config = dict(
    d_shared_expert=0,
    routed_scale=1.41,
    qk_norm=False,
    init_std_o=0.0,
    lr=0.00458,
)
Below are experts of layer 3 (counted from 0) of a mixture-of-experts language model. Rows are named router (the router's row for the expert) and show model dimensions 0-159. Each number is 500 + 40 x the weight over its row's rms, rounded and kept within 0 to 999. Numbers have three digits each.
After each expert's rows: a language model's description of what the expert responds to. This comes from a sample of Wikipedia text that the model never trained on.

# expert 5
router:503526462497575523538448592494520464480497479498539545517509573536490562433470492552506452494504458462448456520517477526557504524538533505542450467481532421442502536477491477494478509553502558534543495562524453458460562497453569458502551523558441523543486454518496455447505484515452471471470454541545500563506533442547472517520539528475483480463470481506540572534487439525466425531429433427477468499537514495574568502472455506487472493547508443531496555501628545540476559486565524
What it handles: Mid-word pieces like as, on, ad, us, is, ay, ir, often in names and taxa, such as Maupas, thousand, merus.

# expert 30
router:513454471461499541580518534497474444480544564523460473497562516507495455515492493531525519468510460492501504448551516612490523426530493515586496479504547486453480545544427447504503511581483591573525523507525476492522505479425530466491472536528475475478505463493443545511464488500421461535497504508510498502480497447465473461508574529465407393482516452528400537529414427466443458445523453515544525561518521475500533497468513507576523469495561465453506448510560466525486525473455463
What it handles: Word endings and terms in infoboxes, headings and tables, like ate, ide, ity, %, $, ==, e.g. "Time zone", "Track listing".

# expert 11
router:477486462398484531520524489454572554488505520558481490554533473563489538418430510603521491498481524482489476463584482560497513523534569565538492523531541480483538535576497458516450488505489523514498537486546516458499561451502511481422501469537484531508571478517482496497445465556528437487570526474549472501531515436506483453540580531503512487402471432488452552600497500413479471459478499527446480512469505529488469489419490551554503499504488468495497471527473545453500526502573583
What it handles: Prepositions like of, to, in, for, at, by, from after nouns or verbs, introducing a following noun phrase.

# expert 1
router:467438553428542577559525500511536496457506539477463492473574540518422478501508534534508492481554545468492554467519565581504551503527526531462466510526519505491475514505481511433490496494484479496490549593502473504562557462443508459544542562508492495530565498567497500492557470455471516450495467518549514493559535484481423494501561615449444496396532522508559519514456488508451444449504468489588509553463487477496468482499439477527523463628488471524469510518457522551433487529469505
What it handles: Line-initial list dashes in infobox or taxonomy lists, plus noun-ending pieces like ent, ist, ant, ctor, as in bassist, descendants.

# expert 9
router:482468513448528495512461479468492502416459524573561566484516551545489505464494501556576525510493457483490569479495520533458544439580495571480497494512468504473475542518511526502526576513463532550471516484507477419512555528534533486478549572511499512468559418439534513416518436455513487484510514617514407562537516500525452475460491520476510478462417439560436547525512537472484439486511446472439435539515457467520485461434486450531509490519554471472448520556527522450494453478514463
What it handles: Single letters l, m, w and pieces like am, om, em, often capital L, M, W, J starting names, e.g. Chandler, Stream, km.

# expert 2
router:449493488434530520487456521471496505504482514513580524490528541510450571513518511541540514470522499508495587518539472554496552436564533555502483537528548478491478520483463430412548539530539543483423530512513501471479562441378579491465442506528482465512514464541430552435462471512527411489514412516566399493455566481456453520517496503475524450502468398521512464533492517478468509452504498511593525522469488476483463520497523524574465434498548510482501541530530512533492551504535505
What it handles: Line breaks ending wikitable rows or lists right before section headings, plus decade-year pieces like 199, 200 in tables.

# expert 7
router:453510469502478573497506485538507586483508510512562496469565539539485489525506508523501499466519465477460478490494456515509476535485506489491481476538559519423497569492440440510459550505492574510534507552517509446507487467487501513482520505502470496592537449495516523438601444472426429475562421529570423547478572486494459488473523573485491506375515446515562519544434488459488509473529476524567517559404492496511589489499519497511501477453499490587489540553532518454466562489547466
What it handles: Digits and small numbers inside tables, scores, dates, coordinates and times, such as 685, 25 January, 4:07.35.

# expert 27
router:491467530505558499447516577471498526443461541499518483493495476469547557459459558521547472480477418467514585524547548533475567475464517538535470477548516420425523553544431468464488550504519528581496524588543475436591504483534557499486501483587473507555529445551513513482472467450475482477481515554467470515467554494505475529467475543499542483504547426554494530558445508495499496506459502556540427507538488470516514517494503460538515462488570434515494589594472489534453495559487446
What it handles: Consonant letters b, c, d, p, often capitals starting words or names, e.g. Reeperbahn, Forces, circuit, Dressage, patients.

# expert 29
router:569479543482523505518453515541536481506522503555515462439540500486504514429465569585525467525512470491456466429457525528473471566502493567496500526514519432516462544512532483429532515553549592525474528543535570481466453458480522477482497484517470473527525499581476495429526430474497466481523521580538489521522512425455476456498523541499471484471443528639493561548460493413466459530466476510512408521469436449431546523488486566477569456461497501456502513511502499476509498526425478
What it handles: Past-tense and participle pieces like ed, ated, ided, ing completing verbs, as in decided, abbreviated, suspected, began.

# expert 26
router:466481518464467582545474523489522477481461499527480503478500448543403516412432530513597549515526518417488483506529492524496540562491480518507459495517519502504495535464459526440473558521468526551512520557535505506459568543467549486458448563542508522567498470531434552494474457472515444532473477575579521446547526499472478496449531594495557538470536521528472544544459487524489497493544488551554503566609544447480546527495536516528495498523512453444435516526530550444514591552530473
What it handles: Colons after infobox-style field labels like Country:, Branch:, and final digits of years or numbers such as 1799, 2010.

# expert 8
router:438528510493531568537475494474483551513455504504545470517482517494461480446478456521565468527472578472502486531549600569473501511538551525520444486497532512508574498515441503454533550492502542428522523460568500430461526399481534492426481491505454565601520428505498464458547476486516446466519517526475442547525536422484475494482520523466463412501426502510473517533415508468483479439471451458596428514445457488559538486493493462516550469508466485493487568513492526521511526469487437
What it handles: Mid-word pieces starting with a vowel such as op, ac, un, oc, ut, et, as in opener, advocated, autonomous.

# expert 12
router:516465500409573497477518486433524534491438522518525516566460547443447455522450502556484487480517479465486488513522493543450454557470543517459455511537532413433454503503499551526503541543531507531491528495509525427561512451471528473437510506528448534521555474479483497489529415409523531459462368534520493550454516469522447463457549492463451509483508535520501534503493466464443484441491505515506507506415594430589547491503510545529556416489486481516478510503541502541515519529434558
What it handles: Function words after a clause or comma, mainly and, was, is, as, that, he, with, e.g. "and was replaced by".

# expert 25
router:506479455506561480532545477480495499550469524537559502472526505523484458512448490501522501505625547387493582408468494493425499497492507507557474524571492448459513523580392499414435517547537557535472542498528498451560477449438497454500468555523449493495513508482549511383550472523486436472503508496499555584498523497489462454521588498460508486434504465508454506519462506491470490499470454447408436526502490517503494549465514520557493495509480464493464535549513495488504526508520455
What it handles: Pipe characters dividing table cells, plus semicolons, slashes and dashes as separators in sports results and statistics tables.

# expert 20
router:461488546467530571523516507496510511501575549491558510461521501459438471534457525607556535430544403486487552553526515559513488513524575512505482491558543482464476538500502503487449533496483480507445528549511511468452535528464588483405420433539472547494549485447493476464507477478511479512493437568556524484523463474462508406535548564509492486468525530560485505551477483466444436532434458433463462544531506462473521519440500445525520503480509481548471565472577533529434513477506531
What it handles: Full stops ending sentences, often fused with word endings like s. or ed., plus closing parentheses, commas and heading breaks.

# expert 24
router:487473531430495529510463537473543472454486510539524431477533518541486530486449497507522534483549505463473473501514478531515534472495522540482486482536521483457403537471465531484450512515506543520525537538526471494538567403468524446472516465526494518483665451603490508490524398484459454483470509520475496526532553477398468413529486513508476496526524485490487492494415499513509451444498487453437468538474532445502597457485471541502475469497571468486518537543547550569453562462569471
What it handles: Closing brackets in tables and measurements, plural endings ies, ates, ings, and States after United, e.g. "(7.5 km²)", penalties.

# expert 14
router:485471501460461569479479556459580565392513574497522441462423461518481506539494530486539510503521531491482485438509484536490516472565540536542471536564543526430447527502461530504472570509461609539494542487496461510558479482488537512497488479559526527521455483538511476495552446451460469498542458539552467594522478520520472470419501520492475447426476487502515425563426523412482473510494484485514493567502486479542525474447505495560454405468490441505488545531572501466490548486465485
What it handles: Counting words and small numbers like two, first, one, part, season, 3, plus the piece our in Four and honours.

# expert 18
router:458471577473473536606506499480537466462446494549501441526488550441430482504494519527504563485492485438534547459441491517482566454504533518563470488527493417471539538471479463489428572507518517511525529527497468470517500519502506422437499530534600519510553487498574496488464445519500513452474485497588507542538487504446490556516561505535515440498493528561489561534494480473479451492493452417559495507538429428489541460417512566535475443468504466496432496541498549588525447493505529
What it handles: The, a, an, his after prepositions like of, to, in, plus commas and possessive 's ending a word, e.g. "to the embassy".

# expert 4
router:534460498522490583508470466527503509494509543572555497442498517493505495479485550490522446462507465489455485522527565520512541474478483510587485526531548469511531520547429474464494498509444533583485545455491464477537514504525519491497514505561531504522571415511435530360490519427544496449518450491478499466510580481511468517548538514490467437483497488583470546585480490470467457425447511525407513513458520559475568435473517513534575443469540508531462581516533584530471467495518505
What it handles: Space tokens and bare single letters opening a word, like M in Muzane, c in card, b in bachelor, and empty table cells.

# expert 10
router:479464514506574517529502484558535484544508579506479536535525466494457488517450529535490571506536483517449511553470478501491566450496501606483489524558563485493484525515422559498538512575502536544485571540557499469544443469491517473493439489537536556629526431479518491449484507526477499524530444530536460478487565501506431536544550511489469506455470481551466520583486497432486440453513464443512425527410439467521562549424532455496572515507526465502512551546509477473512469524498496
What it handles: Middle pieces of Slavic, Indian and other foreign names or words, like k in Luhansk, iv in Sadashiv, ç in Gonçalo.

# expert 6
router:459455572464532508503462572446527546440505519581492482485571549420476463516499612525543527523579471483408505438443510490505486514558519523518485484510495483501484546523502443539516504512495525492486565525529462488477541447479524441455531516520491529523496453519420478464508527425490471525484489561492507581534575436453486471485547512464492505482481460532476488509440489500506487465487468498493476531480529503496469510464605500543495506463573482617461535572564542516503471542607568
What it handles: Last letters of words, mostly plural or final s, es, e, ens, ons, e.g. causes, Playoffs, albatross, Unsteady.

# expert 13
router:489509440469547600528509504481527496480502516503449466435451572456475497496473532509503579484555504491457459505577500564406463511519576497511437547546493525477498530488498467440471568529522567549417498497555457478592500512442507466363503449521502514521472478562469523505493485527455473501460489502535477447524534480503483497428504507444476417460519461581494516515500475473466492459467494464505473499464459377470518472462509550523513448485568482567433489555515521479496500511507511
What it handles: Suffixes completing English words, such as ing, er, ical, ive, ic, as in breeding, designer, explosive, plus topic nouns like football, music.

# expert 21
router:446462574484513536541454575512553475513543559463532403502536487495449507537460527529537492469615435435392529406530532527453476476479522502470503530509489486468490554510507519410568541523412485510561555478511499469523486472460554456480520551567536564562525491470522524501511472534485508477581514524532464512509551485401483536464526516515515464443481522505488492505515493462474510476479501469443409516515474477492485491502482494515519441518509460487476548584548526477488597466478552
What it handles: Name pieces such as en, an, ar, g and capital G, often in surnames and place names, e.g. Diefenbaker, Gershwin, Pangasinan.

# expert 17
router:517448501419472510512524495554526507462457507594511479495510536480484545495494499506560539428529517471445568477488547561484520533552463511515520450514540480468462502511437492491481530497497550552473492480616493475471462476463630486507441524533474609482499436496534586496499464478470416519503465502520420545493495425489508490496566486479524513478539569547494529507440516471464477448461475506564449548487519386538494534477458483543533492478494419552511484515494514504451534498585487
What it handles: Single capital letters inside acronyms, codes and model names, such as MIT, NC, ESPN, MAX, and capitalized name starts.

# expert 3
router:514488481501539518513513462489515478547443475534520448477499485495438549529453502509551447483528480513419541559467520540489455495567602565534488497527565452480521551524514434464435564519511545470437485515548465464481564485514555471491522512534463519508506499539523603514456500531443494545424498459510429507523490444433446515466571588412510464452484454547515457522444462385484484502503487543461512561446586497536536470451476517484517495513535469463421524505541502532497519517514491
What it handles: Middle or ending pieces of proper names and long words such as in, ic, le, ian, e.g. Penguin, Middle, Sheridan; also States after United.

# expert 0
router:558500525506522525508473545458536525482473529546515432504472502486517482515441480563509452452502515466427555490545478463505565459513503509578500527527542501440467526560449423490479539516523523468519582539596433487509527524456546480441535482541469498560535466458484468512563428496519423413517507550562473504454569465419444426475564534489484495477442495536469541539434456416499475472490458496554475508550535507521505466461410486535528483538529508571493535540514561526507452523483501
What it handles: The preposition in or In, word-opening pieces like re, con, ex, un, and month names before dates, e.g. "in 1989", "continued", "May 2".

# expert 28
router:477479491485466540561525559459514486462487512521592432464463508514493441448463494512519478489490463538483483477516566606441444512519521559501513455537469471406475495564461520528483500574552538545457588544487495429519546502490527458439572460529524556521528454487444502516503503550506456458535461488544469547514523511412475494496545508432475491468416464548493513540493580510429488431472476436506470556498514525496508487445438475505507519522543481568494513557529520443449576460474466
What it handles: Opening pieces of ordinary English words, like ver in verdict, l in late, old in soldiers, pass in passed.

# expert 23
router:452524499480512464591496462501610438495464507552514489476482519466446489546474567495539513484466498447464536499532522499523486457538481516489404429521602516457410564543511486456487523527538552550491543550514493505485542485393516460457509466504488519517458458508532544464539504450437470429526461547493491542524525430511521489512511537515452475503491459519513479512483598483488442451515443480460430539487528443580524505422429504518493472560568437560495499516563526522542523509487487
What it handles: Short pieces like re, se, il, ey and apostrophes inside surnames and words, as in O'Connor, horse, Goodrem, Cheney.

# expert 31
router:480490558450447505545469532558538545524457555503532507425464504489470518427444527497546515509545539499439536505564500498520515539525598546558482474525547368470442549501440479470483529544435533546459518461505446434561566521454496506468435501514425605542535449508551513486507483461514482468522446519537491543495570487487488454524514540456479476482462441498485505513474528506436492443527469497510496517440464430580489514518533516518524533533527464493504523497450557466429459425503528
What it handles: Word-initial letters like T, F, f, st and inner o in words such as boot, boasted, loose, shoe.

# expert 16
router:543430504469562474520511548511502558430459544598502507479541503532469593497511495541499494490561538445432552523594493480489479531466543505470488508525574481482505540509481467548554538506486479556469476526566486492518522490472523441468455499508533548518507477498498448484591444570463508463476441505471444473518492527440470524515558508490483414462418447489423543577474436455453501456441459472508498563554454484458505507483478542536469470476545444481530522533588555495483566523491461
What it handles: Inner word pieces like at, ch, ig, ag, th, as in signatures, starch, Lech, Baghott.

# expert 22
router:398451530492540509546502453524521514469544572528495489489507448490492558424512560493507551499489505444438523512479494561421593528546581532561470489537537470444530563502478450467479505538463520559504633508573474451490540502419511474475511531507471498553562462519489464476558431450471488484556471526518497504477539487461488490419484507483529456526487528521457465526483453487444453469450491503516428528498507492598462560450461538496511483528509495549520554516574514538513474456510547
What it handles: First pieces of capitalized names and accented letters, such as Bar in Barnsley, Sal in Salvatore, é in Gémonval, Te in Texas.

# expert 15
router:493489533516561566512481578516539500486519462598574505487518491487453548476443511573502529516490471491511495487548553469414511521486508545468463433563511479506439558517479425471465530514440530469469619506489484493545525478467511467493435476572539449562478459470524572463574468537461451504505426505541477493578560477516439508490505506533496481473447532529472483500468503508473508468446444573522481529478536498584513566542488491509545434497508476597429542557536504534491539502532483
What it handles: Hyphens in compounds like English-language and life-threatening, dashes, slashes, plus vowel-led pieces ur, ou, ro and capital A, O, I.

# expert 19
router:498374497472519581525504555492518497481496495526511534408493490512490563478440525522512488479591460453504543531469455478479560491618474517522528520513500520500468565472489510511473501533536527464497547580460461431508435468469480454483483499521457547531555453458488538387514508462478449487490462513494467485485516461454515504442500508498513479468462515497534575549447484484455504419409442528466451499513540407574496518434509476529496531466575477438510486488503530548494523524503590
What it handles: The letter a ending or inside words such as Fiesta and Cordova, plus opening parentheses, opening quotes, and r or ra pieces like draft.